Experts of a small language model: vocabulary 8192, 2 picks a token.
Below are experts of layer 11 (counted from 0) of a mixture-of-experts language model. Rows are named router (the router's row for the expert), gate (a neuron's input weights, with its number), up (a neuron's input weights, with its number), down (a neuron's output weights, with its number) and show model dimensions 128-191. Each number is 128 + 24 x the weight over its row's rms, rounded and kept within 0 to 255. Numbers have three digits each.
After each expert's rows: "gets" lists some tokens that make up at least twice as much of what it gets as of all text. This comes from a sample of Wikipedia text that the model never trained on. Tokens count by the router's weight.

# expert 3
router:174142104148175120141157117121151086153117160128145157127115139087146120139135093104168164126114149145123080123143090109109132134114169115142131131125130105135128098092123144117101124096089101
gate0:091120106086114135132126148114110139173115108107113107106130132118115137099110103151145139167120099163142117129136153167150148094165154177160116133174124100088141130122149129070107142120119131
up0:140145156172133134108133137168141110086111108137102111094107116097132121143127135093104115120141116135112153137114143124061119122092075084130129121142134149094136116124161131195172136142153142
down0:143116161094152115096165133121134140134130138173094127158054114109119117118123170157110110138159123208106162100104119131135120114116183144153126139148119140163119086151126141115138106144162112
gate1:129142123164133096127139107118078077089147123151133105143095171123140114163127114119114106137114116136143116126131094101108129133147119148113122112115167090122125100138130100127136154152124120
up1:145138119117159139114130135109055145110116101115191114137095177108116140108077141109145091114162104125147130157129139104145158146155143157094117133155118158108123157133139157103107122126099159
down1:119074120154141160145143121110161115156146117112139114122122152129104156150071127092173105118131106144077102124168115155135120169121134073121144146154130156127148120107149091098101141125132111
gate2:134132112116147130125143078169132096102128118113139142109103138170124101126138108132104106123109172119152130112130097093145123114103110110091140139102127081161161130071139173137121095131102142
up2:118108151067153173144099171114108130097136139130146108129125116138125108112162151145122178103130092153134114099088150147091066065158080186112159101150113125169134164118115123147146184142119143
down2:131108118157064118169087151084127160169121130164138126137116104141182150107118150125134118141124098114128136131107106096078097117140135133121132125129161151151133114107107084160164123121143080
gate3:123117147091159095145125117118157159130156176152100162132153122112154135091094157142131137156137127108135119128143109112147148152161123128136124097138141119140125101091121130093148104137176132
up3:123180141140150127092110125104124126130106142134133145133110127127129133150125097137128144146128087118130118135123114126107206132098157102122160129136153154156106157143115121097060132127115121
down3:175105111127119113131105134098105112136164102144151111117144182083148118109092152154125087122149137122133121195118114119106077118166131140155153133161125106124109108131189109148129128143148080
gate4:129127132126148140127099161163116136135097122177121125155178119094103116155096146105125116118118148128094153117142123176114117150141161086097108138159143180167135127148085112105086128160059123
up4:117100142128143115120080109134146126138126176122113133139151098147134113161101107099117129118108100136160100140105083141145113119106174099155117134127143123154128084162162118131139120139130110
down4:137173112099120128095089130152150129124120128110150136082121130107079137105104147120080144130112116136166095138142113120128137133100133125123086069127119114107114125167150129138115145120072152
gets: " |", ".", "\n", ":", "s.", ";"

# expert 13
router:127142095153129129122135152094148089121122142107138120112074173132158112144121138108144176133113128176142115148127102103152163141128128110160114136141118137122085160101109145135118105136127136
gate0:129149132169158087186110149098105164130113155155123128145096085118120137162148075130137107140133090130167131147162130178127130123118111142161111101145118155153130135127134126155126120087088107
up0:157094142151142148141120165122145081120151072127137138119165144140111122109122154122122117151174117121153150127137138130126126116115135113141130181141168150120132099125142128142109138103145145
down0:177092146111115145160142138124112108119141104146172132187157159109124162158135156123138145172123153119160091151126109096102119158155117177123110148121117094105149098151152101126102136084115128
gate1:112152148123145140121175110155122100134137162123106141140110114124190150126133165142133162109151122190125112133105121134183162098139182157135136135115108165120160124157093113131096106124131127
up1:149129113094124117121089154122151161146161081131114145117122129148117122152112099102110125123075113099096102156145140076143123152112161056121132122140129139095174114124124126155177181166163142
down1:159143131142154133145117146112152142142149136103190138104108137099125160125133171170150166117129154106122100142139104100146082121121138100089152188147156116118146150127145122127101135140130108
gate2:148079127132134153107125113096140167155117098119166121125148118101124142128143103138146128151125182114123104148133084136125106112124152125160108144130148153127132105158146153153176147169118140
up2:140091142074139133091124103071151112125134115117156132118172114074130126106147146123151164141189149152131159112111125115171148096128143094130098173169142088146113109128130097145151132141112170
down2:135133091119099114117101132125096175141139138156099115121152065152117140120140119111074109118146115122153136175093155099179122124115110110068133129137184142086158110130150110153151156143116113
gate3:112125115155126143150142063112076153164156103144180183155164133138089164161130178113135122110120142125084104101092158139092122124101148126142130126129115113148105144122169121150131123105129164
up3:133128138122145135141156136133103125113168122111133158160114118175142103148139092100125124132149161133125110134158112099155140123146126138084080170123116107112077126114190113138136106142093126
down3:138135151143142134136091102132110115134106104146113134110117088116147124148105135112131105108115123131175117142140134137140177135146143197074116138089101137124144165140157133151138097129093103
gate4:149162122155120136168096120129159109113108171108158129140159136111064123137150137155138156159130075159132125121074086133106150144062115120122122121115142122124108136127178139144102138144126106
up4:103112117156105147087112132135106103105146155117132148115140106089098127153187186135150159135143085120097128142129159150123085110112113127110095161123099137100146131122103156133105133122136111
down4:132096106093127117183119121162107152123141092150143157110143144105103123135123086145086106136124161116106185130137156153153120136120155133134105111124143128128110140157122146093140117142129138
gets: "\n", "==", "===", " ==", "\n ", " ==="

# expert 14
router:120177108063121127155150144134135097114132142117144144109099143105146125130116163091145172125154126166142115172123109110141121120132144124144123111126112133102123130106122164129125084114105130
gate0:186135161151113126102135098163119152139157142141124124145137122113107093166137093179161101130142106158110116125168153129101110100149132125128108123122142139160109079105111098096141111092121140
up0:126135158133134137105129145114136118162113089126077106157109081169117122124153113142116109120107115129129166077099138151094100135132140140140142111117111140122080117131126103161111170117157114
down0:106127161133161128097103174132134131166152122147100117115092107116094097099181064126135157111098099143135133144124112179100125121159123104101110154116133101124114115148132128132140086134116114
gate1:113116133107141138126175150131116157102106138128119120137138127135180126165157126173121115106136111095124171102085123088144104140111160149119079133137158137175118097148147114142159096099158150
up1:165126148112119158155160115165141152139137152125133125133102133127153131097105155148136153137120126081182130110168125148151135136133118118155128111200141148169124128167105141165182120159142112
down1:137145110125133179114156158125096136083138138123121161119128125096160073102166149123108085101106134099141101089226114093122118136116136090150111175136134153126126127123119119156151147102130116
gate2:116119164156127108157107160122103140095187120083148158126140094119124144147117119134096130090107137118163142128106135140132149132161143151127139151118132122157137108163152097156121142147145126
up2:120142134134111154146116110103115125156060129168097126151130125135171140136108148123113113119102134139121088138131143095139135168110124156123133151152161115110147157109151143151134165140103134
down2:091101137152109105122184141097129103083120147142147106180191125115126114088084137096119123100146155107123125136158092123162129152145125112114170098168107174077107158127119160137153104133130129
gate3:162138116143137097130121138090114128118141113156116137133158160119141092133150122153166110146129102149080125206090112166123118160119150130141124117152158106145159156121190137125143141187121144
up3:176135101129116114099096078109144145131106119104154150167150145169139138129104138101131146122105133060147097125095092099128140132141148103100150124121095133141130070118126163120129095160147113
down3:171137090124131165098177142158147068151139114209081120109111145091099113125170098141132146129148137096150119158142145100153159126146138130109126111139138095133132134185113164168144132117091135
gate4:094150119126138130139157134132131119107127104131133106133106104126075152110104124182121091124134126128147126100207130151171147150121165110095114088133174163151149124114126135156143158125111138
up4:135135180154141148106106149144129159141113090118142120116094144151144126175132162121093173118113153078096107122128115141124111138095130105120108111087157151136069131114142149081174172146165113
down4:132148123102165160135141117160133126158144099146132138118125154154116159144140150168139143116139166121135124102152156116119110122130140138108147133137112129116130107162138109173146138126143132
gets: ",", "s", "s,", ")", "\"", "e,"

# expert 0
router:168189114108154108134133119132134137141112153104166166155111136152148130153101135121157144088171129162109117156166122136156162142098167063149135145125101133135131095126086134166117105116147141
gate0:092082118109157136147141166112101142129114156101121105145097131098135128160143154135107159143161127161138104132150070140106142163140087110156120128167104128135135136087113143111072069138139107
up0:170137173098150113120136112081121114194152156145076112112111154166111104115125122117140111108163136128142129101167101122129163138133149099125096124097179142095133139093155106087134106157136147
down0:116105115122139173140099135106110128094154131104127113116091126114149151113211138097114160097118145102146130121159145102152143137162104111116179144126139085127141061127169124109155140138142122
gate1:145178162084133150164163127142133109144134161138109153099101145139133158150092106131130126131106068103161109131102178107143143158164115133165095117132127137145138151153094120125101123131119110
up1:136091142098097131155119122154127105107119094132105170107140148112135160143138100126126137185082119132101096119147154104134157144104110156137129114103107157187136137188096085126109074110134151
down1:134122122173116095153124148120123133105165128104092190121104131134144109147121106130111087102129086160116095123109100107145108101118155129149093096129158141111093075166128143114081152090092116
gate2:140110099129182137101158157089159163169174148127152132145119145093166146114151114115078133105154151144130114102095110099112130130098086152151112118096164147104124130128131168087128093137114130
up2:111138186116122134115131068163173126088144109149139098100101133124095104144148174120180115132118109132166100141168145126150073120130098149126099172096161082113150119153140116152128118120106158
down2:116138140107112185097149130120130063091140154128138122120181110121111152106103114137139093111078113110169146116109079128159101109128122118130121147137129124095162140099116159094094104134060114
gate3:163148137114097112136066122148124104161109104120143082114171148096154148135118101137131114109141112123127141151124157136100158145179120117122112159135062110147101117137127119153084126092107153
up3:149101127146099092180103113149143147136107129161107178141062090129089109159097141105074170129118135104128124113146169129113151118152132101119152120162157121131180117091151123148125084096119124
down3:082130134128160148109168143141150151135152122093101111122143099140097122070143156132129168099142158136149130085097139138163127163102144114148119110098101142104106139118142117166156130116166115
gate4:159138107129108148112164119131069121090120080114154110155096163172113126141165145168121129160118118137112097152129129111140146086126183117130130168127122112118117149131123127105107108149140152
up4:126131168136146151143133137112179137111093139115142132139164095141161172112112135116134130137116116108132142128127087132116141133109146139150157125132174095103141080105159140135137124111088125
down4:084158136148103125170107134138094096148129134158123142099145123122145118091137106098070137117122099145117150125155110104102143113137121136142173107113177146151154154100145118057133164137130164
gets: " the", " a", " The", "'s", " his", "m"

# expert 1
router:129127157106098147154154152143141105158156144080102139163124113113108153070120182067129116132144123183154124155120145107137159109137131090171095146133142138121124130097106155119110056133125081
gate0:137109162127123091137137150137172172175111128094164132134147146109084125130138137123151100126126122103149117152125136073108092104154098114189111144132112150126146130125116107124152146136144108
up0:107088102099142139129112085130103104089114140122116130117120146142147100161112110113094133106130085151153167164118121205139139083140113120089129137124144151125146123132114104086132143053154120
down0:158108169152107152079076120077115142136144103167129099132163112092085092112133137126104130170156085099131119203153137184118136123122141163131118120125172098152158118138114144102146106113156114
gate1:112160169091163141174158108166090143138150150158148152122111133144156139147103113134163144137131119164124139085121145126184146152139132097110140094099120145129131091144130208114135167159096122
up1:145121164129135115085140094108163124127096145112086081121115100160147167135187123125129119075139150106128102106124180111110112117127116123129096133181145146183127164155084140143117101116155150
down1:172077135094139091134128140149136138144143134135144097150105138091120107128137110100105154144110132132095096158109111134087147093128146162121095137104105152113104117108157164142159166105137114
gate2:138153175144109104084087120119152155137172118135098102134177117166148152104151110091149128133121112116159158162127129115131159142106125136124135116145130104176082170146108117131095103119131195
up2:125139096124120137113176103141141123137116119132121196097128141155151136130156119125117120099093156122097127122111098094152155121160126133164122110153126130125100134062106158139111157124139158
down2:183129069100133107117104146118150164153160151117112164158102138160151152113131091140122118137090134145139165088132124166150119111126151130159161113130123074120096146121091133089132110163122159
gate3:148131174121087117148142131128143125128157106137076184110168133157122101102146169120118111086115131109129111139144141120128106108109134119132145137106045168142121213148126126138116142106109145
up3:139168162153166135068103137148154132136095114140133100062137095181104121088106103116120151066125117127123169150128113131106090092137131146094086116168090138118161124065120133101133126145181092
down3:155116115145149162180171135144128074122107138128139123122172097144140125120069152133104127122098146182118101104078108172131140095129100075122110106101123144150142138124143116103187113130184155
gate4:134120127120131132125098129154141179154138126149110137161101104114111161167122114127121097075137139117147163149125103168126148133123150131111110121088164134143112133170112104146152118136124145
up4:138142150100097125151147141146103140179136092118137094154074130133155101156095084123098107118090163109168137087121097148120130148107160105139091128156128146134144124121108123138093100155081148
down4:092122122106132108147158114140138072161132119149164072092087119151136104156100133160090157154094138105127131121128082126156055132106084114139118136170121136115110127149125074058107097118138164
gets: " and", " to", " that", " which", " or", ","

# expert 12
router:148124137101104111151128152159137136170102148092132150158075141108130141139111135097152173072169110157124126155122113129140134137125149085121128147123094136138130127108109135146127107122141096
gate0:118105091131104119127165159096128088152141136144103135111137106080147147151157128161107127108128115175142134118111136123131116099157146077121138145140153165124127146112169119123150112169113102
up0:110169128146091170116123090083155118139114186117153092096177138080135164093154116143090167125133123136138146103132147135120142099087113094109124151095131162096107130147158120102107148120120096
down0:131098129123108165131109108123114128129132171113128079092107154111133130108117161120158101104116129104156122112106116143074134144136131115181119146141127116155079135084108122101109132155107157
gate1:114142156137116053128127126130147151112113153109116142111108137124166091177132140166089140096152137086134115094151119126124146122125112142133118110160130131126085122087124142148090066085167099
up1:113137086132148155106117119128135111113110119120137141139133142114154080176142149156134107100086153125139133104133090136169124093126145103156114124110132147099167144168125145109132147128155109
down1:101150123151113117138130146121148134119102112102151142143158114142154146096122119135106113149112129163146139141106129135190168119135139110110136110087127088113150160102127141126132134100137117
gate2:136062134164124146116174164103127113133155117118148122136101120164143132143130124100106084186128105150160096122183122102077140127109145069151119101099139167128107108117112154173150133168130130
up2:120185099121114106125124112138119137100156154142141128106163122078124133113115103107141162117146144167142161120114114154133148111142104139101130160112180139149104124102119133115113105152145147
down2:152160111078159170162121126135116046114120148129108125146105144145084122176165128143135139127157135128139148138089121140079099127179103103137146126100117168166113120096126124111135171116120132
gate3:098129150104098092115118104145114105148150132139072135137108119126128129148093134137140145101149081140127142122111131139128118165142126108126139127091102179107175131142138072132118127104091142
up3:155084153155120095129153151130161146145142132078130161079129107118138127116154090137141114167088127144081111130093147119141156104119142125141138158137100126105087119076117172164095105126132098
down3:112141135090164153118114138110115151130169142174129133121167117091094116135143155124130125141125141131101131124129117110115139131131093095091134152094133143112127087139141120101145128097149121
gate4:150151157154114086143072128106148116134131150124127131106101132114106129064182156135157156107129120131095131167140114138148109143153111126130116149109087156137125115113129112121166149181142141
up4:135146114135166150129119149110106137161081110158108093136141111142129156092087136151111178112140131145143150114113132142159119139108112147152138187139202124183119125150096147139115134097127115
down4:139095136160099154091110108155098104119146183079114093073182138113124166164099088100132126109141088162124135166090098114134112139113115112137168160126119065122165144123155148123131143150124100
gets: " of", " in", " by", " for", " to", " at"